config.toml
experts_per_token = 6
d_expert = 64
activation = "swiglu"
router_score = "sigmoid"
normalize_top_k = true
lr_router = 0.000962
norm = "rmsnorm"
tie_embeddings = false
optimizer = "soap_variant"
lr = 0.00537
beta1 = 0.95
batch_tokens = 65536
seq_len = 512
dataset = "wikipedia_en"
Below are experts of layer 2 (counted from 0) of a mixture-of-experts language model. Rows are named gate (a neuron's input weights, with its number), up (a neuron's input weights, with its number) and show model dimensions 0-255. Each number is 128 + 24 x the weight over its row's rms, rounded and kept within 0 to 255. Numbers have three digits each.
Before each expert's rows: "mostly gets" lists some tokens that are sent to it at least half of the time; "comes after" lists some tokens at least twice as common just before its tokens as in all text. This comes from a sample of Wikipedia text that the model never trained on. Tokens count by the router's weight.

# expert 109
mostly gets: " km", " station", " area", " city", " population", " town"
comes after: " the", " a", " The", "0", "'s", " first"
gate0:139193118131131108166136152145103127142134146107089112122128174105081098138139138126158145147127172126107105128154164140113078139104098135131049158144075090128118112106141119178133147104122164140096112159161089123159126068161168120131139135110132134145122112191114111109128106085100104108129130132113128123109150083151179112167118091134120162134159121131130129178140126133139120094160109119149111141134116155106138102089137118117123137118131139148124124099075162140151141153159138147145127130126165120130101119165116154118118135157133159150103118138128124165153123132127158111151110126123112119102124144131136181134156125080151137107149138141111161127129161135121121098090085108103041168115068100113130104146133102145147159127123140103135145140099123108136130127116114
up0:133143105141116137100138149121143164148166151125139128134121099106125114104091151083098146142128119141119103106149137128182119111106133119098094051120149146146136119171141129070163143154179135119176117120112127118109110163102124144139116112146087087155140143144136124124143203159120115159101141154134110134137110177121123100097109164150110147072126112119105130111102123121130142084128113154159141108137119113081115151150130175078111160174111157098117096097122118098127159139098145148121128125152146116146149113142127116086131122138090136064173167100131147116110107090135098123165122090142160116107136123128121140112143182156124125165109118130111167098123130149144136116156168137103107122156097141110082156123124168118114153132128100151106140124119156135130140096134082

# expert 112
mostly gets: " that", " where", " when", " said", " because", " However"
comes after: " to", ",", " he", " was", " also", " not"
gate0:124051101089100130114176125085142139173133121134113101146129088131132131112140093123162163093110125139146127077161099148108075116167129149126117135136154139095134151131078152111182136110134113140124139174166129159136180126136119147116130096161097182110127161153100103124153106150136148103118134146086125134148152140135143127097143135114145141128127146163122168143131144129148139136131137096144138128072077160120194154154137171162137140155144085117119129114117102165122091099158148147125130079083107118150120129139136106146128120136112124142136160119104110165149110119155134133097133121157097180149101098120125132119082102121105149124114137147132127119107201124135096152122147156144114145112141127116159111165127108120151139091142126116127123173123151145134159143162155
up0:118120118118142158096099144110109132117094071171120132081136145131142140133107078124125113185144159165107161112140132142092096160144120107144161081148092151112103104113105125146100106130092126128121097119133124103114108137129090125125099128061136114127137153117162095107132108110110155148159107144127133140165138115135123146105081125148115105116119119119119167172095143159131134126109106103164096113185117116143128117113153178113155163128098175143129073136111110155162147097106141095156128142147152153084125097143091101185125122126125159119117128154166136163131128165102165125112126101124114093129130169108117133140144127145085168154107153123125122104125129124131125129160110130121099122097109163122126144119118110104147114124116130109112149161158129081127109224108107

# expert 124
mostly gets: " United", " World", " States", " American", " South", " North"
comes after: " |", " the", " United", " in", " New", "|"
gate0:131171142123161154151118136121117104155113102124114092132148109122146145101158095124124173098124085116107092155103154105188076149153144104121110146165098130124147119112083132130134133125097095178087120121122159085125139092158071121140161149098118091129080090152133100130100117116111116133082122144133099131123157132132110154089111137132154131146168113140146128082129139132160104133139159155125173153152155122126114119155133109139131110176094095148103066105133119178125144144092104095149091142142106125123163148137129128116126160175142157148080138155138103133146137160167127109146124088115123110149130122108129133125112160159138147111081118159157127127119107161099108154097163131118142114155160088152144105150126124153118124103148087145155152105086104111134159116144104
up0:140126111091112121104116106113115125132116137125118131140111089142144099123167122127155154123120097130093099125113124096151147102126117117120142154125151107168096142148118162115091118141168135133111178139199159083115117098114111127130140118137187129203138134087119068154149153115140132130085123158114123095145127095157121138107153123185149129121107110117120109142177106114120139139134105109150115108116143093107099119127126083156127100176122113105111134148146104159074086155102129129123103186131123141134136143121107134114096141129163088120133159145151095155086120157210098153136168153173125127113132133125138159079131122168153105092128131108122146120119132113145123132168119129106166094156150144112085113133167132126116133089119158125114134102107147114124148094114093

# expert 127
mostly gets: " the", " The", " his", "The", " its", " their"
comes after: " of", " in", " to", " for", " at", "."
gate0:110123136120137127151134117128095115112160134138145093158159100098137141176066112197133177106116091065123087127130137121115140165120124122142148104144105118146122158142117115139114125147135109118202133126115115157168132138156135165156082119111123117137097066107104152156140107103076115173117137096112121120171114125120096173159115141129117115122094132129084118163116119165124107108134141120158103125160120072136119132124128154144109164127108108149131112121145125098108134128143087162115098125144149174100107130137128134156148110128089130138136164141154135115122136129102109132101104105149128134109124132109138141148098140075157146090076164147157106131098115137136143130127159181117123131144106131155119101141140125123136114141174162118144101157127144116202115119134197
up0:143116157133124142101122112107124179159121124097106082128111166165104126103181152105144152106119110104118165106161126100124059123142169109139102161091109104146113153115089129133112158131109109130100085124133153139133106146102118096165146155099168100117121148118136169109144148137136107106126128176175155118174162105129157151094156112093116134159141115158125143136134141147136126122090125167117154121119125170161131138147116095137110116119151149153127165118108115136143140176125135086131148109149123137170098104156165114111068113091182148105079126093124137136123069117117146110156130119111124147122138108145133156131131144125117133179102129144109113163146148123126133101152122122110140116144121141137160154178162099122171167098100121102145115086159109131072130101128114

# expert 14
mostly gets: "|", " |", "-"
comes after: "\n", " |\n", ")\n", ")", ".\n", "0"
gate0:116131186136151124127129147142116156146116144135130149160186158155134156095147158108141117101158134145109111135085142138134171155090166114146137139091042121129096133129112157144140147131185125126135141144116116127156135094109159105099110125117138199129099134166165131171135096130131134084131121147113083099124149166140116080149138096121166136172146147100130103135104133082139126158127132165124130159133134147152145116151140138107132100124133115083131134122148073164130121156138142166128088150140158136153138123126117115138108155122142122149151138106123142085113122113153133140182131123142106121092147101110106152159096101110171122084139139161136100137115120113142129165105073103135148151105113142105146165098155127151122120099159127154142079114094152134150118185126141
up0:156176147117168124122110118113103115122126151161106109110138135121097102126096129137133138138090129107162156092146110135133092095173111127105126137175161148161191122117121113096121137125130110159107137095090100135126119159147159134130134098108101106091147106121140127092108141154119121157095139125134124113132104137122145150135132120131132114104162098101130117140127121176123084112115125114146164121119166110086126114120113132144130163086139119187149166108111184141105145116142086141135118114123112100111098171109173155126163111125146117133130165179128077157138140137109109089148153108090149130136135135127158086143157134091093156098096051087148157160131170158121150099144130109110151135176129126170131137141105138112149078122144112096176146108140103112092141142143108

# expert 34
mostly gets: "2", "0", "1", "5", "4", "3"
comes after: " ", ".", "–", " (", "00", "10"
gate0:118142152160166109124114140123112137116116119087098149106127145131131131179144155119125107097122136159125136113169086071134136156118119113097127158131115159121128113146124094127112102153163095142077145111131098128149143131100097082123082149138123074139143109106108134134091083147098105188141087142138137085118138134132105145120103175145140145110106118128155144127130141105150141182124114131137184101102100094113134122140109117123076131132153157135136153116117150100151141076131101093135136137084060145131129134106108143145122132091162115158085123100125133119107151170165116150136130195153115152141141101118134139119120165161160136109130096124095153133149109071102145087100140121127114159119099163132140121072127121108136137102172111159138092099119121105143136154134127
up0:150120164155109112161169094119139119131155162137100132132099126146090120140119126134138102151131153139128168112128148161124148148145123170123149120184140175133110132165143111112140149110123162155093145135126144123123169148166136145118195094117144137135161146171145093153155124140089100134133156172089145124167180115147112183181109164118138115137113134131149110160090103090154106095128090083141087141121155103155108119122160144151160088141096092130136114117113087101094113175158109113115131147110155154129145136170110110154125121149136113100117186104126135115136141183144138102121140144110139137122134136143148136121130134149098162087129108097145153104114159121164124124130095098155165152105129116158141156114098104143119082099095137123120161159145141170114135114120126

# expert 110
mostly gets: " un", " dis", " inter", " en", " pro", " military"
comes after: " the", " a", " and", " to", " of", " an"
gate0:112095137096123145128139111099116124140112194100140137134132140164118123145133134122157130111141158154132147139128153112149128172125119107159123103096145148120080096107149160111121171149132178101138164138124131140106108140131107145123169103129130136111132122117110139131104133085074144104170145135163140093093103146064125118163092122159109117175133157144148151177147117158118084129099066087119112105101076181119135153135144137161133120138131135134168137133135117128141118038109153149117133143119174153163121124136149087112107126147151140135107142128124140139133118130121117111110134173149114092117183131105125145103162091158156133077138110154113098185127131112112128091119118102154132123132134141105083105141146090134110080139100163142152121145119136114125128147126167
up0:086126143168108100092164135079168147157152136154139139135145108078146125134110134109152090130129130115103152125168122100126179116136169138153131151129137102163132140141126094154155083101128135139130097152161164106140124106103134091139113157157142137137111104186114138104099163157131120114145138166131168126137138087138115178104090138151151117142139154128167125084128044122091098086153151155127121109147149121144102142182124124116068121116142119140126106113132110105124073134142138144127127116132110119101131124109129168123102158101094117097094121126118130124095106123138158103079141149092149125153150141089078146129130139152182132134125142139127120135097131131107115170130086120127138127127112145141155179134126140137106107108106085097143146161140117149161123074150119

# expert 43
mostly gets: "|", "====", "″N", "|---|---|---|---|\n", " same", " Website"
comes after: " |\n", ".\n\n", "|", " |\n\n", ")\n", "\n"
gate0:151150148135093138092115129175086128148073122124107123111154170136104132114111134156161115090129148160083167154142126124159194080126085149154152120114146134115146120108169165126095126148176104132160171130136113125154166115167112165119140134155115116106144129147116131108122107120139167144138117117173110081174073157129143089100115176180111129116122095136098123132126119105122167149119099130149076103145153096073115132090131118111109123144082166139123141087144107131128098136138121106164146127104125126142116131153107113111162134117124129162129150089142116132161150125117094090128117076126080131082130146151124124144144131106178129166144102120107129131144133126107149109147110139127144164098154124109131131133140074128086171137135125166115133123124142118137150119136099
up0:080097128119158078105119148109140115166113102132166119132130168126121108150135109082182124145138146153146105128148137179139128107086107091115120085150090139142149099149094112114127131137115123150131123181158122144141148102154157155149126095119094130134101114166127138146095150141146078077132146122131113120082158152157111116127127116142178120137115107158133141156114148114139123113161111130088110126094139137115193114101150167104155161122136136101144110129130148107106127109122125097148114132148158110076141175117105090118126152107128140135136116141144102154126096130177147153121122114139167137134120164067129118158096124076129090119146136143165103091136137103114116135098115167153100118140150128110105137081112109144112110159119151091173132156141101150117175165167104

# expert 70
mostly gets: "08", "07", "02", "03", "06", "01"
comes after: "19", "20", " ", "18", ".", "–"
gate0:151092132137149089123138159170114158127150109163114109110138118139162130126160128138110119124177101140115139109092118144154121118135160142110113089137091154149106142127140121156129110095157132123130125128145147199158129140184067180154145119131121159156080151135089093106107155106134171134124098139101138127106130150100162115124145112128138137112146118125094119115062144147133130137121121075093137163137083147136153131134109127159149116155123140119142072126163083114159115100117123128140168147135115096098089108137099092143104134168132107128110134138131199146146147112130147109169125099073150132178145105112133144156150137107126095127119116117088096123119143148182118165116118151115077139127098126152125119169116136128151115101166137141147110131112127153143087148131087
up0:147128115107131132118152154097133116162116112143098133172177120113112147168111106135123088160148158133136126135133130146145152127127106142142143155140114105153115150154152126132151141147099132156154124101123118118172142143127105170145148112145098131146113136149131135112119136137146125142104132179095078099155140134132151122150108102086111160109107170135172153106118180129139140146168104108145146144112126093105095097140147138126122141142131085145097104111143077132162097098177145103136156148109156103119118140090160179105109123100128122155112094138082147094129119123134108111134117100105098119139149073112081169163106069156126134120060128127129158103166131154082102146107127161152096124137150140152121110139097162123111083142097112106166147145074142111158100139172152

# expert 119
mostly gets: "–", "20", "19", "–‍", "18", " (−"
comes after: " ", "|", " (", " |", "–", ";"
gate0:121088155148118121127117087118186098134099116100133113159112154096118148141112129182163142159091096104098137155128124112148138113146166107107127126097138119164144138152171108118137131120140127100139091125138098122180089114090120123098125139171176099147147142122114125135173179135127157147139115167137168129102126126149110074098103130169101143110138145168139073121104124129114105129107159133145123171120119135165107147150119141071133106123102095145147135120111148123157103148129145114128132102113150104185109124142131128105146187125148087136137132163179073128114125142103104122125071119138073136115119139126116124165122128156144129095164154094088122128087193126130145100139109138119145093143146118143150160138169126089124147144151106133131140146141135104117109124113101
up0:137140115126151154145093141101076159117140135143181075155118096139158116181107108095102125164089155138156136100138146160100096140129132146105139151172128147108157144113108121135132122084127141152149124122149151119134155126118165149113102174135118121154170118123121148155123102133119126094178133088107122142185159130125143176176100122140113092125107130067113155119115148115115153136141132140126098106137136084134113077132134128116140107097155136109124156146150123145129105122133127135090116128168117114117087129094134158131137126145138145138156144160119135194143133098127124106080131115131115097148144123170137114107105121154153100178090130103146098115127120119118157169092172077111117142132112150155114090111156099108083105097143153104061103150113133145122090112123131

# expert 29
mostly gets: " people", " album", " family", " species", " children", " members"
comes after: " the", " The", " his", "'s", " a", "The"
gate0:143133082093141118120118085101119102133150170124099086108142140155160109138110121109144135102169112140185103107109114108088138149156134108130139138107100132120126133200164124105146131156123118144147128140155152117145109153162143133110128099095175156104133140105154128110100133171108045126107203118107120143144140130117121121140123137090125129171113162094123098162137123150169107126173135145109174164108106194125125140121129126128105104172104151113153158140152126136093125142133111111120112118139124151140119123095136111139150165161162142113151142092148097131154148101077093165165139098142111140138159127111140148133131121131125106101173123128089148135160144124140142099144114101093115132143117099125184115140146140117160132132096180112163112126108129132173138124166136
up0:131117171146126113105122105117104135123155135153099170117184142104131118098071151135114130090109161173146142129125113103130102119125137118144128110133143136156098117180170161111141107106104112143122077090107117146111150148149169153083151124079148122127154092064153124134149096135173110118122134109128127149117130149147094123113095164202132168145144122096147157114098129143101114115187156112091164171122098118103163122154143143131130102101136115139071169153103157148123138157131129114091098138139073093133138145135118128149119141136140140116106153099161102119126156116164120134150098127117136119121107151098118128139141139128151080112143096107114160117153124089132143094113077131160146116152152126101066139129144173137142133115123127128149127111106119117099168114141117

# expert 114
mostly gets: "/a", " ENG", " USA", " BRA", " GER", " —"
comes after: " |", "20", "19", "|", ";", "18"
gate0:126108133156096148155112182170139085144155121108145124098160108115114126133117132136110108151117161144106154111123107130142115149139118144123096115136140125140130095119124162131143125136148099085148134143144130124183091162107153141089125132128108153122138135114156172190128134150165114139091174091140139130097134090115066118115142130141125143150158118055125135087125108119098083135161143130117147135174147141156108122115137150143123149114156167070123130131172126146146146118087155126136147123117165116102145085136176104126166090114105109116135138080151148122170131106117108153179090132148112083084138135124145152131100146094110141125147113177134116118123137098127138109113099114148139154143127168157152141165100127121152123132155123165115155070092121144112166098166138
up0:117141109123151115133117105116136136112175101068133117116144111105120145098146138163189146129160099119117069105090160166089154105139080167139089133131134153134080170130130120118122157115110092175100143112144143125104079112115156120126090145122168174156135125135115138130135134121150137134145117112169153174132167151151145118140178117107127108141131119130147146131148129090120183108130146125112137105107159126142113130095122094176135129117138146148085114127145153109141085094098132145136152130132114117131106087173123138144108119143102133106144126102147113103103111151088115148123181129141142075184125136156126091124117177118154155133149146131120121110083130137121143173127104147147131127106145132129111133136145157153136082187148144118134062118132107125137150160077137

# expert 89
mostly gets: ");", "\";", " ;", " Preceded", " include", " includes"
comes after: "\n", ")\n", ".\n", ";\n", "==\n", "\"\n"
gate0:112100130108104175125140165121154152138146167109132107141139098085147154117146118147114112114158142126151092108130159126133153094148121164133106152116132148077159151153113119161086143132111125153145131145103134146080150094136156122087184129116119135145092119065128142114177095100147111141111084138160126172161142110160089104083132159135111144113154114153112120136136142090112120154178122136174143140103086106129111127155118163092141108112127182137133100102139089137094140114154119157146120107115099139113146170132154117136095083121134091109120090156100153113094186136144089142127130126143101062105140120123139131112114087132101145099147146123131131118116148131072095148126118142123140118132083104108151116172119104114146141118165127132151135088167130119129109130109118
up0:150088122138143135134188141125099117139118131138099205137098073150093148159119173126143119134138110130165107089109098099125119116159158106146106136112167173133111176161141109142124154116110143144151159112136182129079113135120119167142153136147113137125138146075132180116117176162137136101129100142137146149158104095142072105106159115090127105134154132132125115161099111117096130123113142148130160107126111125086133123144151101113153122162155112101175128111132110119138099143121150122104150125140128138083157096150122168145150135099148110135149125093123126130170123114107129111128126153098117114149132123156159142140158109121140084112152148113148094098154087154138100182092156140156120112125143148160135124207122149123125132101103138116114156142128100159118093088098141

# expert 48
mostly gets: "|", "):", "=", "See", ".:", "-"
comes after: "\n", " |\n", ")\n", ".\n", ".\n\n", "\n\n"
gate0:124123149166170098118118144110179101172068127173131130140117120095118114134105101108125125138101092145118144150136120146189119178120117137084157093136130123128121116097145139099135081128115146116142090130135053129132165121143092148136151118115149115132141151107161156142156118097116158106121105140125131086124084141121130126121084151163105104075099117124161149139090127151174137110162121106127127115143088116163124151181144133123145117106151111135131126139093145148144158114096110127137118118112140191131095102119115128121131140159143105109161101144104141155139153167108142144112091141170095107095114125115083144119112171102122118122148115110080151124139131158110119142138099109155148114123137109121086102127122083122100132110092109136158183118102123091110141074134081
up0:130100154162148088116140112139135129137126140123116150103132148138140143144131086161149115155144108113090121141154137139164139161162118131136086097124134130149157098121109126153169106151116114079116129119165097112105162144130129118108102128156109134163110129100095087117161133102095159130113122167087103141143155121132107117101140136140086128101148133128150105147120078129131135145102157093140118123099108164164139099130123161088126120146110100143103085150141156082131180112084140131159142113135149106156133125164110141121092122115115060106138164093126092101107142110106160134155107134130093143109172151101130127163142136099109100127163093116091142110076123192155131123131097120170159132097074167117099119152138092092121121112147129133128164096133089100089173117129135

# expert 13
mostly gets: "28", "27", "31", "30", "29", "10"
comes after: " ", "–", " (", " $", "°", "′"
gate0:153188155149096124130153094147107104132107139120091114146150103120116161151102179105136117150128116165109150088097121106181140166123100115119142140134106072126148123112112099161155141167139137133099123144110085101152115135119161124160098159126129115136110150143149171152185122093141126117110073130070156147152177114157109137110129132093113139140121095111101119107146150132139156134111127149132122113147103130185102159102136109134139115146177108124122126070169146125153141119135134116120099142092123143161145114084132152119133172071163104118088134122151134122148127154105116096096139159163128107109145133101109106123109168130092142118142144129127151149120101112138120114163081128106125122154138129059127127124146094133139189160126078123138103130102120097123113146133124
up0:150103122156127164149098120198119106158094125107126096142143164139102096138119114093169112175102090153151145179116137103150142113166113074126131130140110157109112124151113117119150133128172144125126101121106148107128097136128156138105153105122140124099153125129126158114182117162117108137089154110137123123086074096143112133161158099148121114072133131110137096154157121131125117136136155107115080138150114169111142105122114107111075122136148091140154121155131124137123095114113146166150128152174118113158162116183136076117114130123115120117171133140115120137149127135108134075164125120111134157117124088151179126168115102104124098136114112190114119143155148175162173123132154154136195154134122146137157143112123156138112131088135125109131112113101132157151116142128154

# expert 101
mostly gets: " time", " year", " years", " work", " age", " days"
comes after: " the", " a", " his", "'s", " this", " her"
gate0:099104119082137135122083118158120088155129121103117162119111164087093125146147125118120153149085114166140117142145118167104111113111177096148126138160086185158142119089119115128094124126134110106128121113103157099121134110118148133135083118090136093132152134093149097125145126112115139144137081100129093162153144079118153111145116167133158093131136090155095105130138122146123136089130141143118150118147118099129146149116081144140143121160114169072155152125071115137114130130100130127130115120164080121113137142162121112076137139135118132119096140120097149156119104134121101135122110111180156156120136186122135115120168101119158109102102130110121110154135048177139104136143162113137147132148173159153119110145117097119101122180130109112134139149135110105113147079087125
up0:144164148125140177116118136145111154123115171108121117152155176149148108164133138163161125119124123136134142151144121120143131129111128141103132134105100105121120133065100158069140133082075126122127142137093146113089072156153134116105129138180084126106093145133099149128134145101128103097154152085142115144117150117130120110127111116096099090145157112149191140099161138082129145142169111136108099140122143107158135103121095149119122137126137117120134186132146078110126087093145108114110129094114084163159128146141187150126142152117099125128155137177158159147129078154109129119107119130134112127134138163125141116171161156114093126141144159140094101162117161097140137144145134140105123139148110124123139109112100126087118116135121145131109142157101086144204101116083128